From a checkpoint of a small mixture-of-experts model trained on Wikipedia.
Training: a variant of Muon for the experts, 702M tokens, 2677 steps.
Below are experts of layer 3 (counted from 0) of a mixture-of-experts language model. Rows are named router (the router's row for the expert), down (a neuron's output weights, with its number) and show model dimensions 0-127. Each number is 500 + 25 x the weight over its row's rms, rounded and kept within 0 to 999. Numbers have three digits each.
After each expert's rows: a language model's description of what the expert responds to. This comes from a sample of Wikipedia text that the model never trained on.

# expert 4
router:513503484506486506497497524491530524505456502499508452440514506519555503476503515474548478466537503513544493548467482487504548495552506531509521493555481501516520496480449524504523496483490560477510493530558498480493469488488507458514529515513535499524491497464517503502487483526514478461486518486492534511498474504464519504530493477491496500491460501521498461427520500489481514512467
down0:526467508481499475540517527452485486483509477539511530508452491470508470484476519480489525516495513574506461474529488492517502512562470500510496442471547500517485478466540501496477534516508477524503497545487506501515504469554516501506497488487507520489515524519516486467515496523535523473480486490511505498434523471519497505452531495499507497482488486484481534526497448528513523456467
down1:505495484497482566516519506495467517473507471478488491535525465528522526477510538479526458501475499503488505493495496483494572478477501486502502520482502532474459458523548500469472495476518504521449479508510529517498526470466475497502500523507483531491472440491478503488507516520516508430519502528434504505513513529509512499522441508488516502553503516539478528494497504536496523535510
down2:453482466489510544505516481489421501498502528503496490467538516496443523520546478490490476546482516518523502531478485532544501501514483487459457498494477493478562502552501499475523471497495515491541508487503467472474528508501491515502519512509519501486476490494510527504501494516451493537501446539498494487490474485504521504514517533536515478491421516479525541513527527490509493495486
down3:551469492498544506479494457558477484517460507503496523468487508528495539501521542488537477464487532480513492486492495525495474480491501469454493499529508542480529489490488552508492529511525509524520491499465522508532537458528487528487467493505538467489510461454536500492495468511479538477478499482509470515499458458492511493442539506494536464499518500474497538484502510523521531503469
down4:484497484506517466467523504545511472507498525531485484507523501552514541488469492542441555526487480513510508523446492543501479491486524458538497506523492479473521517524497465475512538494484485497498497505542500471458494484499503476530526457541553496469518470502498480543485520505531484476492515507461500506521495502436479519523479521476520535506492472505522486524515497468507457478465
down5:498548474512491509507509490506502473480490541477521495534485517500465486507497493530476519491524522454496555512487538445540504425483486481487529536507540473486486530536544519499510508468466490497516474515493476459509508495474529502510483518479527480506490495462518444487470501483542468477516540555504509491506497447513539532466534506520501514508496470445509490494516507511494484485522
down6:456503502509494477489438534495483496499506476499489511499481526497547461461513505426521469485475450495507500503491512474517534487512548512501503476519485473495528487524487497501487503511526511522478486493532534512560501538542521498513533503530522487514499521509483471505479485488494474541507499517471511507539499447477479478498479506479481475533479511514535462471527550511457579499501
What it handles: V and word-middle pieces. Word-initial v/V such as vitamin, violent, village, plus mid-word pieces like ten in maintenance, often, written, and ed in voted.

# expert 45
router:492478506509490479499531495496489521470533548490516489489498534525490525492501493481544505460493509494518491503506500492455507522498453498553544498513553525475502484477467526492510515498494512495493467527488468489458424482487520499511513501560507497548508492480516524489534502501541470509478489496542502555533506487486528494533509491468510496416508519526492452476532493489500464532486
down1:483470513484481543548509536458535521450459548521498477513480489510510495482507447501495550519484447520446478521496503515489513510553511526415495514484486487502507524497548491527530476466509517507531505464469463484510503503486519488541470516473508499485473494503496507495478506493520493476484537511455525504487516480490542508482515526502511497523537529500525461522486464510521499504483
down2:519479483505557500506507531516473461515490512538530517502500450495472464469501478522510514496501504500475483540506490466507487515504513501553534517489543484518476475514518552524531523449492513522505489465507488497488516478487482512537494498469468475484502506466456459466500494452528478483494510524442516530477519502500481485606523503489516528488498524530517486510504509481477492530484
down3:499526537559498479543506505476548514485481509451470436514519525501558503510518456492533482506517515496516538501505512487476486465446513486511525453475436472474508496483470513508462479469486496512475553520495494536506473514523439471504519496530507548487491502508540475534473481500510489493499505515481496458519513497542494499504533482501476508530525503495475527498499500472479501498494
down4:476530471507505493484507523503501489513495549523496519552519480475529539514486490490518502495504558500468506508489494440510498474458489517507525489474438524450541474481502491469477526489528488455501491502480503471504454525492523530517504540535476520514512470515523440489541519525484496523546471458474467456527498537490495524491512511516512500453502479466508515520543507483517490487481
down5:483527516501504531506529522489550478443507497480528476479510541485474504509510530534532526522555497498512553484492520468516506489448519490481496514483508533529468504468534476485491495481505503479559489524500475509473518459493484523510469487495468530501525480477497476453534517500468465505495497493495539530486498477497496497509536462486483509488502423515483549482461467510531515527467
down6:492453511516518531494514500537532507516438475450499481469472534482478522500505510460547529514466524529491493495489492493506511485497524472454481487507495472524512484496463459497533490537486474552510503496501516485473504502542479527523473523479482471503522474538471513511476509500540493520509488477531570507543515496563452511470495530481505517493490490475459495512500507514485509538458
down7:528491499472514479499513501507485493495498506487573505483472547498509536475476449531503466481479457484517474522504500527503490508520463481551523490505487525468516482505527558514513537528514499506471506505500536470476495492473512491508486506495524554495452482489494543504453524518473454520481470453534503506513533531467531467477511528513475494480481473469528535530500523530494464482470
What it handles: The fragment ort. Mostly the piece ort inside words like opportunity, sport, Deportivo, Portfolio, also ther, ant, erson, ajor.

# expert 50
router:510457535513491478526483487498523518528514508498522487488499517522517536488509486478512477476575513495496471499506488452504541504517488471535473490488472496496531516476441555523514493505471526463513492526544498500509481454460513500564486531523504482522520503511510509475499452500497491494483491473492516535498513528515566471525525438511477492447482475539503500532494495500532482489489
down1:495561465547515525497481550501501489513545512480501459497492511492499501468480510505485464504465571480482507522471498488529492502475532497530481508483465502475519522449499482501488509496511444527576535495503476491488550523518464485513520495460526493497454550541494504515502510493484496510520500486485460491507530465498500477495494493549525490489476524472496546463480504515480474516491
down2:504477514516477492480509540501514508537499463499560495522480479486487431508472517558476488476483505509514461492482523462507519474539490459555502538514546498493481506479465479511543517496479509486493467486492487498496495505530445476515478528508504539520522512488508482536541484503482469493519504518514456522527468480521516527498550444511502486449501489493478476506506479516545493531498
down3:457552523495530470493447478510537490466509489503499501535447489509526511493502469483504529487515497483521472484525473550490519520458463490506479515472506504510499517499515542490497473511554489500438518482450526516527531509512510514506512487510486510504454520524505468479501510490486504499515529498482509507499565547489518512518519494490422461479454512506509474524507537523480461482520
down4:528485508530492513492488500494526500489516528491490479527487511435473494491476467470512508473501520498469502508501469495477513493503482493497509508458499527522555498513527516499514468531479535480501487494514538495493514497459443531469467473539490541529544510425499463483495463525525489494478476514534530533510486484529472539548509488498478546449482483517500498508505468563507504532511
down5:477510489473528479508528525485516503484452463494507508525520519524489494515508521498494492555515513529510534519470479474504466516475465529473540477531498528474472490468514478520561509470517483509507516508505529492514495502487524495516494545525505519517461548509513499488446439505494475503515525515507497457489443546495449481466524496484530473437454504507492528515499531470499487533488
down6:495487464571488482501475467564480511487501521517514481535541494463511503505535495469488482482521469520483542513505503548512467486467545518496528505507535523515450530537514482494499512484507505459530501476458495477499485518474524485534496517524479487489518464509516489520498499471521452514475503535493454510484522479480545500517514520449520472453485476474520498534481520453492488525520
down7:489451514483530527482490500524469523487494477517456482507533503485455514527472518545541489473461499498496485532509500503527516472519491492460529509502511469501546462546479529503513499520505482472485528500490500493546516511486495472561476497448472473513508466487538513490462542449519515466478500475512536546492512512507487475459546516470502527538503502475492463496514521487512544497515
What it handles: Infobox punctuation, units. Colons, equals signs, periods and unit abbreviations like km, ft in infobox fields, coordinates and section headings.

# expert 9
router:553468524491491432542529517494501534491532509509487445439539508536499510489544487453506493515533486485519467494520516473487513557525511490508519482541501477511508521479482510503523496475490489495511493510548510503442469502483497515524537515512498517493477517471488506469483485521515511468481467471550496519531483482491529485501525478476499508468477558524514492497532476540466474514485
down0:560506504486537480479466501511468510490503498532474476531553528512526482488522520514475496525519522478549514493535477544516466503515514495491510475542516463511452492496480481515478507520520468519541505503479479513496519511485514491526485504484520490460480461510498521475470525460535499503465526534513498553489487469489506490519469490523538479509489473479466497545469420523483497465534
down1:483510512469479487526467534552498510465523440470483511492469471522517492545481538470477456454505496540510522542501494531501517507498477496528515522472475502516483510489527507475486515510553524495522470492543509491519512474502436473521503552464531508451540486490519479495528502509483499520538503479509495508473542497476537488503518459474515483489463533531534511492521497485498484531485
down2:489521477535506470515516490479503502525514488524514506533480476442501448479473505531507491519469534536536513478478470494528519530508474514458473535516482523511472484552506486524513457506560529475498530478472464519500447463496519491447564520499529469514500499502495523502484512471515491519512482499495528465577502508531483479516495500497484514507488463494511521510473523506488463472490
down3:468561512509548479478508491480523514534531534547476482529509477492509461487494517527468524518534501487523485460482485496465521471514487506509482480492496486499518505498501537493497530504489530524493492471465501458497468490453497548530475526521501532466512527518475493484472501473501496399514457519488501519509496524498501472546459552494528494506493508518463497533508517502503459508486
down4:524557495487532457513476504506496483509527494511525492524515480503488535467507534482533478487456492487477477480529516466514470502491495459488498515490494462517525546555475493424517526485498517437499481533532487499493512530538499507511503462508517499503487550488472542446512497521479464478496504517482508526510539537474545512518497510504498461501528470510495460465519502464497511524498
down5:505479452488480520545516513538539456497457466517441486504472517525513528524461483509494512486508480521472470555520479476466482500519522503488515481520470522500494440500536507492507543519462474537513485494505525546515510529476484517467542492511513535501511503494539483524489512511553502462501482518485512486455510483498463481509488524506494482512462493483505497488460493546526460543518
down6:496506512526499506520518480556486518524493505460520480482479490485496513532519455467520512498474461489503498455586496455530493498520507487477514506471499472515520527522541490466501465479486493521526518556555451521528462503527475508526508513525494493515456526483475500506487454478514538514465478540442506495514485512481520471486516506495522472495510466474491470490497521517503524535505
What it handles: List and table separators. Semicolons ending infobox list items and pipe cells in wiki tables, plus ); / – and "against"; e.g. Location: Warsaw;.

# expert 43
router:544479518548501487503491534443481506509496527495520457448523530545497503490491528482518503499552516516520468482506511513450530513482515521530492452545484484475495496485485547547505513478441517496459536498553476528437467490468514471485496495534495546504496508495482519527469514534517501496477493485526516526521518513506500468519487485498487526479490534497484511500494472471483495525477
down0:517489469518498499455502487490466490519532506508518509531558458493499479520499510459540495511500548463429507441462483485454498527501492495501526478471452492474524478517520517493564498529525487513464478491545547502517489480474517516470495467516519504498501451481512506513495517473528510475524533521479501508518490482504471490508522536505482496545485480508522496477534496518463540531496
down1:542474501489526526475499532519455444487508508478524509512544532453478472490507500465521488459458538500470472481507501441505446525492540472523476497513508491453525487492491483453536483485513493491532505520510483514529525518495456482543526485495500504508530513469530512501523547519496502489516468469495511506512504527495471491490520502494556510508518525504513451460503528545469497513529
down2:513515514496518527483487482486490498534499504487492472512499485489506486521515494529523503461491490518456494525509510438515542498526445521541548532505552537473494528545515492517530497502496492519521472499493466475447501494507463461500458549496479451524476473470510484516529493520516520498493469498520534497484483496523500479527478454488543467478477514470510459518508496495505484491580
down3:520527535499459501532497471525489517511520509479488527519508530526504461529530497492498508474488500532474493542498482463542498493511517466514478495516466491510509486520474494445495481478471470482491458504491521492458501503503506526467472454481490529465496552532468517511500490492527489530464582504485485540532481525444514454497524516480477531530528488512483563503516494481506522480505
down4:491538510493509487516469547528473501519507510528468502501509491527489472496431468492549426472491475527484526495508504555527502459529518479514486465527514519520486482478524532507505454485485525509463419482505480506534509489507528504473513501516509538516521507527470519481478513506517538479459460501514480493471482488518495539503512518514517503463510494469540525488491517477472533493520
down5:513529530489503553572469502571507507469509497531468496530491533501485520479508486501530458511454477508517505545537499548513479524459489499509505491474495522480474482519501507518485493491488496543558489466475540469525470497517541497492517515492470456486492489484527490495529462465500514473503495489493507485491509483531535508459455488461500503472507480491466516520487489544506520511457
down6:501528470582513491565473485542502500535485540500497494476517493528506490476516495538450507504505511542512488506464491488533522496503521534497510510477510464465452481515479507472506526503480450535466515456510532482505510507472506469488543497456485497493499514475484492537475525499547500519455532498486499488484493516487510515527442475468481496545507547504496511484480463508509482511479
What it handles: Hyphens in compounds. Hyphens and en dashes joining compound words, names, and year ranges, e.g. modern-day, custom-designed, Coria-Cáceres, 1934–1942.

# expert 41
router:470524533480478460530543508485526522506506536484498487473521512514522554483484481475516551480517493499552502529515464490491544524547522510550492475510525531485509472493464502535494522464481480476512473482500480477471471490496492521575526526506516483515491490455471499486510503506502490483509481460503522544476476477505481486489503457467487565499508535531531489509523479484466515512480
down0:489539502448505443544504526463434501472495447473490482457525498520543531449482490493509501509521523509542500495523495525518499531486487482485488470508491493519497486517493503502522536487471477517509547506503525485559466501476470519511522473514495542501490488516487541504496501472524515482518513487530483516473461496475538485463506531494491466559491494493480502494572482490506524501482
down1:504506517524520483464520496477512523498453531516484517520546531501515513467510496529503474510501517476521516554512485514482447475465498510471482454503492537508461479437501488523472505516514521434486525521497548513463485500506523510493529482464507524509463486529478483551488540521525499508469467501515478533523478476543518495549517515513474491496493475511520503467487458504449492480524
down2:467500577524496489520570537545486495519492470512482522513483512499494502504503511522496516499489481481492478516530498511470488470492477501498460504519510508446488530548480493495487490520480490489510515481472458495486516501514501500484490492491506486496506507416507530524479448488533525529482501491534478468495474490544474516536510475515569509444479493480534539511490498506501554520471
down3:486505484515488486502473502496519530447460478550520512468508506511541470469483500503470510521444502501507494459532524533536507472540475521513468492474465540513522497471467471493471479560486489503475504498519521504481509500513493475491517549506502542509526554486556502540491500493493509493457517502577522508480494487485483520514515508498486422494518503496485464500497525499487469494509
down4:478516528481497547473469490484533517486547530520484510484462544492494461484526474500525465462491486473535490521515550499502484459540501478521489506504494511505519514493517535456523502467500479461496497529519512489493497525511468526492469523475505486496478530494534528536487478470537483552481492532528473534449496487516463483504542501501498482501535478511472443514493459467533464525524
down5:459554492466511500493474500500542520492535492492486484500497521536478487526490475488507508478520522520525468487430484493503479485504485481453483498486494485522534476483506530525459514518480462526491532491552475537474522457520513490463529473554485464512487460527516502517494488501526544477446522457574522504453509527494494502512517488513540473527504490472500510511516488491517502498506
down6:524521494527478518512497504493507478530493513490547454500545504532471519528523509472492521502490482535467503476480491496500543510503455470478491514521516488451486497476468479551476518464459498531488523451542529518470468509499449532485469492502499499492470526484477483486458543498494449501521518509525511506504519453467530491530501538456472517509496534540516521490476492494527503500555
What it handles: ore/isc word pieces. Mid-word pieces such as ore, isc, ann, pis, as in rest-ore, st-ore-y, disc-overy, ch-ann-el, enc-ore.

# expert 42
router:533489510509515464528522487474541521491493506496479474461522512520505537481558517494533484472507536493496484525508466480472537526520479506537509472531508493481524464483486551537493526489456524455494486504532481521473471468481503474516551542541527516506484520482486544468493473522528474481466475471509484535508497514511533481518491453472468507474492514533524458484535475499496488520471
down1:491482503485499530518512461503540486524519524521504483474486466498544459515512476455483461484550499498549512468477486509490525509487478496487502484491526498543495490484470498543503520501477550523455520529458478498474464517511566511509519509546543491530468541514478491473493511499482502500485542507496461504470550498476490518474501513476489475456482519503486507463514489483493486508426
down2:552466543521500532463519496521463480517538486486547517472512479501466521521490500492467519486484478485477499487489500483505508526542497460522461495511485510497516538526505460468544499507504508495524505480523520486538520539539464459476477476506487546469480503533517511474477494541502471501501494470500529483525486527485469559488490487499489513477491479447481484488477465550547477545496
down3:473518462461506537483489528534538505527505523461475457499513520512492527489508471448521460498495492518496522528466508556523475481501542498514507456469511518509434477507528462485473496506504479459483498474484463479484509473508497511475546519523499445493494496473478471486519529510540498506544491486503511518538533514498547482499527481524518515529529494508522503499489504516493461435504
down4:490496482445523517473540502553460464494477513515488516470538499533554499522503475489489533502524483518482500513490496507490495476512505546505494536504484497462455536533477532475485504471510501487489496473493559512523465512521487465509473501484479525482443520564489479545477536468462517487510498501469498511467534486498490523485491519518497472494549533530511533458515501513507503462479
down5:492486504489509531482534551517492534486501492498543471501532483505492510489517511512510483490511533548482527500502506509466526521508537502505542456473500479497480522472485503489551502490427553472462503516460497474534461467506488501493521482518534500542511463452545537528502506486493508526483495453497487484526512490471494481505491511516487480449450445503504479472515506451471505511479
down6:474475503480454479525492497571481512526477539503494497506523469499515464445486456485493551555440527493525485477502499510484522501498525490508536474462511511495507525510503532507464486528529513491504481463524518505558500478474470475480481533534500499487508539481494471495496460471507466514472533523515524508472548516489510524497472491486490518528509549484464513487512499520543517478478
down7:447529493504502485535538502461422495511496503482483507525498507467496510483531494501541492542491472516510508515540484513507489516493502557482496453482523518500469528507466534509498482457479506514499481533501492512518514530487498503485585506480530499503463502520502543554502501496505481522522511497491470530489506551504488502510489488499502494465510514479516487453507500468444541519436
What it handles: Word starts after function words. Word-initial pieces after articles, prepositions or commas, such as per in period, K in names, King, South, member.

# expert 58
router:530491514505517463526526487471542524490491510493480473460525515518504534486551514495535481473506537493503482525506470483471536523520478508535514470532505497477526468481485552536493530486458524456489484496527479522475472460478506477514552547538523516513484520482483542472494474524531476479464476474510488538508497512510528485519492455470473512474494513536522456486538475498494489522470
down3:499460480498493515528537472516489468466510468519534462524471512513507528481563471508514475542491505508453497504507482495482499465482542510497475519493504502500558527492482535483490496498440473471549471505514477479488481526515473501510525531444469527491478479487498487484545459503504493453520487514489495463506480494521499507517532449506540527461505537499530484522519526532516526496533
down4:513536484516510497503464465551460494529495464513453461526543473504473522550487546517479511498508473498526476535521516509488470499476529484482519514476478530506484446513507461502486518562497523483542492474529483504509509499519516519528489466527462499447511507468525496509483467483462532496487528498490515479519531490478507491485517517564534516476543529483518507528481501476518527514515
down5:485519536449500490490519494485487537498499554469528529520455495551496510508522479466526486492524488516497475505500478553530491563486494501497525494474459504472534500508521527508504480508506477523483451565502499524500511492479534512458531473510490484523512491448484516473507495492493513509492472481484538494479425504512500472506503467539494525465479530534497521497470465495521521466466
down6:496505484503474494485446483524519488522493528563538536498476523518477502526506485506532491477491541489478487491495514475513460528558477475471460501500504448520527484502483494487491487456492515506496493524480494509404535500528578476498486524506477485487494500506485471475539497525538492460509524494467498486518477487509532516480501501522510551491528491487501552494493507486488485463494
down7:514469523477534547465471532503512489489482516484456535559481487490484508490479517458542483470460516533547486498518514470504502538507466529527497509490494528504468542531477477474468522530524509538468523448491507492536459473467492496505498507473500472511534507529567498511499474451474472484476521509490537533500476489475476468507523504472501482496507492510518492458514524477513483513505
down8:492500497490554526530507504502531470461523522501455486484496525478481496485488517516518441501475492509505520505513484485505452530502522488490500567475525492473494506508470527496500494474490490483501473520500456491554521481504515518558512495515507475556518573521484512539516489471508502523511479500484537501545502541491509502486534431467504487495495513507489450548511454486486517494526
down9:520484514459501482516484471481524505513541505490501562471498507480540532552492486498513476491511513464500516460531505499538503475517470519474505494516475517464478494530492522519522500515495528522481500478511473528452486447468535499470480528513507520509530484481525461514533493481526512490485479505540480504526527495500503482519535517495476500551470437469433538498468520550503466507487
What it handles: Name initials, commas. Capital initials starting names and places, like R, J, P, I, K, Z, as in Rashid, Jae-hyun, Hong Kong, plus commas in scores.

# expert 20
router:499494511507522484512533501458515520495497527476490470482480511543540518472508531498524508474507505525486486497492482465497523534502510478501500476527517509502497467466508543511527470486479515492485495538567503517487513490483506493502509560494493527550469501499519532514494498537513485528475446448536485522480548492508572487490530430477441507482485486480509488453514477485480481515480
down0:500515513490503523521477480489426513490507489513495479503516528466484479524517514523503501478475534481517507501480460495483511468528535488563490574485484498494495550515549517517526502430463482511551511506536531492490474478487494501518519486488475481509554509490474495537484538449502471495506499506508476453544494460484488467495555491500457491484495508507486478500514494486496522508471
down1:489525539485475519482521478497516504474523508507522516507480514486552464494500471480541477450506487540510519525513479476518566514457481499467506512523547506480448450496510518487497473492509515506483474500492481493497538496531509513526517495482570488508448496475508507494461526481483519483505489506533490513482488473477526482451481457489495484552493492545509519503509521508436530543493
down2:501478521465530497524503502479528480526551523479509427503539530528504503499510491510484469525526475447525481464466502510506500527516524476482511514500505482491521479507430511501502499506487470502499537438528516541505485457484513522486482512475511550499525498520518461495484504479491519518433499500514447453504499518524498482501490502507478467570543532499506501486505502528515470494507
down3:483489493479482477554463501458515502501555504457519505541515510506509472522495519494472487477538486528512490476509499504491507481526468516481517474540477481513488454489473510488476521514503510500499476533504477527516522479532459517459478527461498497529509521498497493489512519550532521503527503478494532436507546512529552451448519485501455508527511461474525488485525525509445508501535
down4:528505508496487485555520485517539500499523541492467558488495490500511551525524525487506441469558490473480505496495507513439508493543464519524454514470521517496487492514475537536442489492525530446489473516497532522504490495513479535478508505498473504533461472493472486529497484524480500466521496509476548510528494480498507519485499493481460528502507490458463483503533502468470517507500
down5:510551496536473449470498490504525487465459509465497525477501529539494478469529505464472498500499509477510535524499483497475512527476514464510511478475469516490496507513501452510524522486531507508466466495533518502507474517510504478457516513487550423512506497451524505512495489536499471533501506572531494479492479461474471513529532482507498515510545488490474563503506508516515527526503
down6:486540486465495513522527459489513524510473531516475505516500515508548469511500516533512525472501485522478481510488504437489513501484515534468480495499465489498527524479514491518493524535473447509501541479489500559514473554506520475502497508433489464462480521507508523510464535438481505493515480490536481529526500463502499473489474446528514536485505534502517489491543506522537494494468
What it handles: An/ar/s word starts. Early word pieces like n, ar, an, s after an opening letter, in names and common words, e.g. E-n-glish, K-ar-i, s-ix.

# expert 40
router:531490513512515466526523490472542524487497509494481476462526510521506539483554512495533482468505537492499482524507469481473537526520474510535509468529504495478524467482485549537493527486458520453490486502531482520477471464481505473511551546540526518509480520483482540471493476526530473477465473473507483536506496512514529480519491456474472513476493515534524454487537474496499485518469
down1:475525455498528484493503505526518534504552490512454484497495565504485481481476529498465536486516462544467550504477470520480522473475540467527474470499498471459543492524507554516449518445479504496476479512504482493500458510492506518516501528475503514499510513505530480534469509502493467481521463478490492531474485509547517510529515442496504514547489501514517520530523503513479508506503
down2:442468583472513521500505517504487509507499481483523456494489476480538538489472533514524522478525528483515484496478482446481475468519495482539501546525473483481507518467501524483520506520511484533530479529511464459461485493474520493505527478457511530504488493501499481480536443517512506519498474473521470462522460506523488460520459489506478523507481503476514513474484484497551487531492
down3:482499519539500472526481505509517499471501465479491472509519516516490487431503462486493487504525505488490478510491515507480510501496468489503511507508488460540499520469543506527563464520511459498462484444484512485537522472462492523547521536504500477519500513492454481510450517506508492531517541475484505527548527510540507491471504498497556504467526557502496507492552505495522481455470
down4:488508479504545536474503513505530452518502496488546504480497490533473494499524564479524485494476481495477566530522458511489525475494496511457488466511502440499538518510467519478492494506451511488506486518516517514545494458479494521484515478526475502503510499528493513560527517506515497487482506532532475525517524518476535438499515531472517486492460509489445514502488480483446488482487
down5:461544517494469549495462528489514501481481465495455502451508447527477477515492547513522488493470510485515532493516484491497484544516433518514519505508485495510493480494503489516527478479575481499514496484504486502513525460550535535495478480475550462508520484512484492530466529478501476472550498463500552483517487511532454483496486484488502520486492520490490497479535484510529510526503
down6:492478521523529456501553514521521521533507535496480493504494551525486501496477498515482508468489483474497542495483504497456495479534463462523535471532507466467492521481516480519509512477479545488499500527505482485487513476529490523564515488551524509533492493540486527462524490473490480480504468498470533489536511451458467462552490518491521485516525499516508449498523501539513487453499
down7:498543458487499513524491503478519494504506548503498484488499527485519506443471482506469498509497472478518484500451523513480490484475493477498429508475491470467521495472473499502535539529505522514525513510514531512493534546458496506520512478521534501490515571458512523510521470477519459491431530461490519488512483490499499547519535495524521483544468461476518538471512498473496506508486
What it handles: Word-initial capital letters. Single-letter or short word starts like H, G, g, b, Z, y, St, em, as in young, New Zealand, Grosse, employed.

# expert 12
router:532498501527516455537512527461538501490494492499503445449513490489494507501530502483516510507494532464467451526502493478478519501531491498536494504544529512475533513469498531544475497484474556476491515546506487518493473500495482483492573479497509495563494505491466546488506493529556510504472493492518496493480448533485523460527521485465482488497485516547535505495504484492509505513469
down0:472534492480546515495508487499501526483465485485513448508524480504463533458494493554481479509506510501520513458493485530529498481521453463513494488516500475484529496507489493521458528536479489504533487511486482527516507493492517513483533476460528491494462531494533544514510502549525495488470547455503512442495458471495505543530509520478497495538482584496514501473477522506487468507505
down1:497479452452549492504538516494550495542536524497479521476544464494532502510512534484466495469491525522509491496491520490506524517535453516515453452486519514497518498477495486538447490488503506480488503469481530503545495536477483524491460484491492538508477523487470482503456512528476493505447513523497479515532499486511499466487467539515506516519512535487542489511474478528479449537500
down2:461524530493443483503519553496501472498524499498521510521551488544497487508485543465501475502486520540505461514527466507487497504490522487463494556488524475468469521521497495504492500507484519500494504459535515519570489486457532470496501502447514483488499540532485535513473510493491534468506490519475494493495476516507517490481510461507508452474493495518440554504488460531519534498487
down3:514533512484469506532500513526499494494530478526491503479516468504514540488491470514550453496459503460452493515494495523511472515463479536513545512461485494529516482484507492478497482484506492462472503534450499478496476469514485544497507482531463482494504494502479535472522483473540524535510480522549487509576525487498532487516444477475520508517520529518467476519487552502489534498518
down4:523491486538539519477497490525480513538485517486498473501514522474511521495512491538500471494515505496500506511460524490520525502500501530475497508460479528522507519497501489474534493480489498493536486503512474468533509509521481527533494503490526448517506487435521475534461549477503481503497429513508488507495491472482490467534465492490500559503463482574553510513510534526460471445471
down5:485492459495447481510486541465505532499503532475513540507495510511461477537521467490480503510478537467490535477503537452510491552538508511484490504492483500510469480531509519550530467495500540521498539532472457507509459496504499459509486508482492541486466518488509450526477478491521484490546514505499507491486543519517558481471509495482509519506483527502507466437530518526475482488514
down6:507506469496493499554508503518463476501467523480480494515489466485515501548492435471455549487544470524511465524455546544522528537499523524503486505525490507501516493510506504471493509452494483545484476488494463495518563448482486522433513510537477479492500482493464503499513513516482535504505508490527485494488494499494498482504512530489484497505498519558500536472530473495539509467506
What it handles: The om piece. The word piece om inside words and names, such as encomienda, Thomas, genomic, Komsomolets, plus com, family, rem.

# expert 27
router:532492514509518461522525490470543524493496509495476475461521514516507537484554513496534483473504539494500483525504471481472534527522477508533512471531511494482524460482483549537496524488457522453494486500526482524477470462480502475511552542541525516508479523481482542470495476522535478482461476474512492539506494512512531480518491455473473512476492517534527455488532475499496489516469
down0:516483496468497504491474519484484459483538546466490510482498512504493518485516502473500449530502514557552478522465507473511492492471462522488475512508563504554477486499492480524497532488495497465510498477477486472488506479522516501515435446496470501503524532463487524484516484522520530493478475523491504471475474498520519534529513478507512510436505563514512514457502472505493494446513
down1:495486501509544523492488532526466536507504489503474500502559475479468507457490513477500502505494487528484504477494500488487510450504529503524497485535441501471538510481466466486509532460520504525514493523500503515484476526531531499478486525470488466507482517460459569503479469528514531501522504485507492508507518513513498502523464454490433492496482514487487569500529547552526484481531
down2:512498484489491541479515488559464485486480449481514466511508457471503517506529496530499491547523572461499536490511511542527484494482468541507509478495555454503501479511496491462513461526493498472525504459507535504479515506512516483522493492469490512517438481493474522530525503531491510534470487527468480497484494511511485469497535528513486497520491524499466486516513516558462455522503
down3:506499493519492504519487463469500565554499485483483514520522491487519492498463484511532476487483508477514534532520475492508534499496496514475518505489524494467504555500510481502484514466510543511490549487488485484466515514467492458471525514547498470467505505482530510488517544523468502510508507478478502487479493482423503535493505513516528455539537452553497430462487507509523521508505
down4:490519466480492523507470497523525515496506466496467492548475449495511462529543507527452480495489506494461481566504501532510482483532481477509475516496509514487510460458474538517485458492503507446504499473516493543467500499506474446513506511563515501465544493507548483502508521554485520493516472500480458515543485519469497500473508517515545525484506509489494537511496480524469502500506
down5:455508517459473464488501500488509486519468500481489487502476542497497464535507509521464525484470531496492455521515518471482493510505534513475475495483494484479552488502526506484502486477488524517496506481514481486517527480512525489536542518501501553458499496488487467472549490496525474536498470474573479496470569483461450525463535502507510467517491481521470522488561519483508490509492
down6:478507479567489500510519537488554505493527496506538512483472521465490479497476500489492507572477521517529509489513527486504479547489499532519517543568472466503536514509504510467464522459460514510531523498471508498566477535496502473468495486456506467516499498475451502496502463490489489494476522496469499499525533509489485503491461522512518499477500504503474536514470493461495533533531
What it handles: Formula subscripts and capitals. Closing braces of LaTeX subscripts like _{2}, and single capital or lowercase letters T, K, t starting words in tables.

# expert 39
router:505497518502511478548525515494526510532505500512509505480492498520496499490486537487528557468515490489526443485476504466478498496545492513525498490513498497511494518463492505538514509482473527474480501480489504510447475507497519488519526527532532551587505539506462539498467505505507488521470477429520502534505467542505509470496493496496433460476480506518515488512484464510499483527459
down0:490515511530533480539466513521425489507525483534506483473489470479501530534506518513509521497509476483488485460497516470500449487487518477515516501501490497485546523513511531519536513461468492493496481483466504474496486518528496526527517503490529556506503456496476495467496512485524505519487483462480490515494473521535449436495460490539521499446540484546538506519494488537518507548482
down1:567533492530521473462513500493472488474508455487481566512521492510502474454507519490506482486475503547523524489483482538521498535494520527488507490493484489580495501506481513478494471506504502547498527496509489519529510463505518533454535497452509476543486508476480488478488526454457521510462514470535515523531487500484528506460481526512478527541491462478504488487494492468493499482484
down2:539470504479476558505528537471480494510460532466473491523531510496512493454532485492540480523511525500466509480492514502502553490482531483517473484467485531464533534474521468474501533527512472503516487457519511447471486487512469493504531509493499472477503531517506509514499498496474466491507453506477436497486485497497492530505457554520489494513528486551538502530488482523525531531481
down3:499491538500528547506534491516497494498488513507487528511487458462458523418488461500491529457522497502452450489497474484472530508546494483503497525505485536466467525492507488537523530498476537553540506545493519488477514492472524476510435479514493541526514481514475509482432513532509516503482505488476500516518510517478489503500510506510508526506494501481489537532484491474540474494496
down4:493579466464470482489495484493494512491488494529465534503530517489515466460525451501472487481521503476525492488490482502508493477478494511484484505498511469512465436474482529538493536505475488471491518454504494492456499472515498507483526531485518504496542503492512563501503521420476553533489496516468518500512514531507508521497521523517510479531548523509507499505542508464540517521510
down5:501502524525498516515483502512515531498496467517482496528484450500493458543487492515516490527534482482517474488507485552471447519513445504523513503500503454483502537495547491484572526495514503539494467495563508469490546533526493470504495459496486440514485521492473494532521498532494478459526514500518533488511513454509468523481497489493514463470518458509488459488496524481484502511520
down6:518482517458525490508521472521511481510477520539508539508516517504498482490512538504512499497536523456462557486499515497456496453501531488468467572496495475506518470515500478489507496519493478502462505557497502534498491502503468496497446498530476508475497485470486501522463486531506511423515491484545521526535504501498481502476518516441557536496515493492490512501523483516476446495488
What it handles: Agent and verb-stem pieces. Middle word pieces before -ed/-ing/-er endings, like driver, actor, receive, organ-, offic-, polit-, sign-.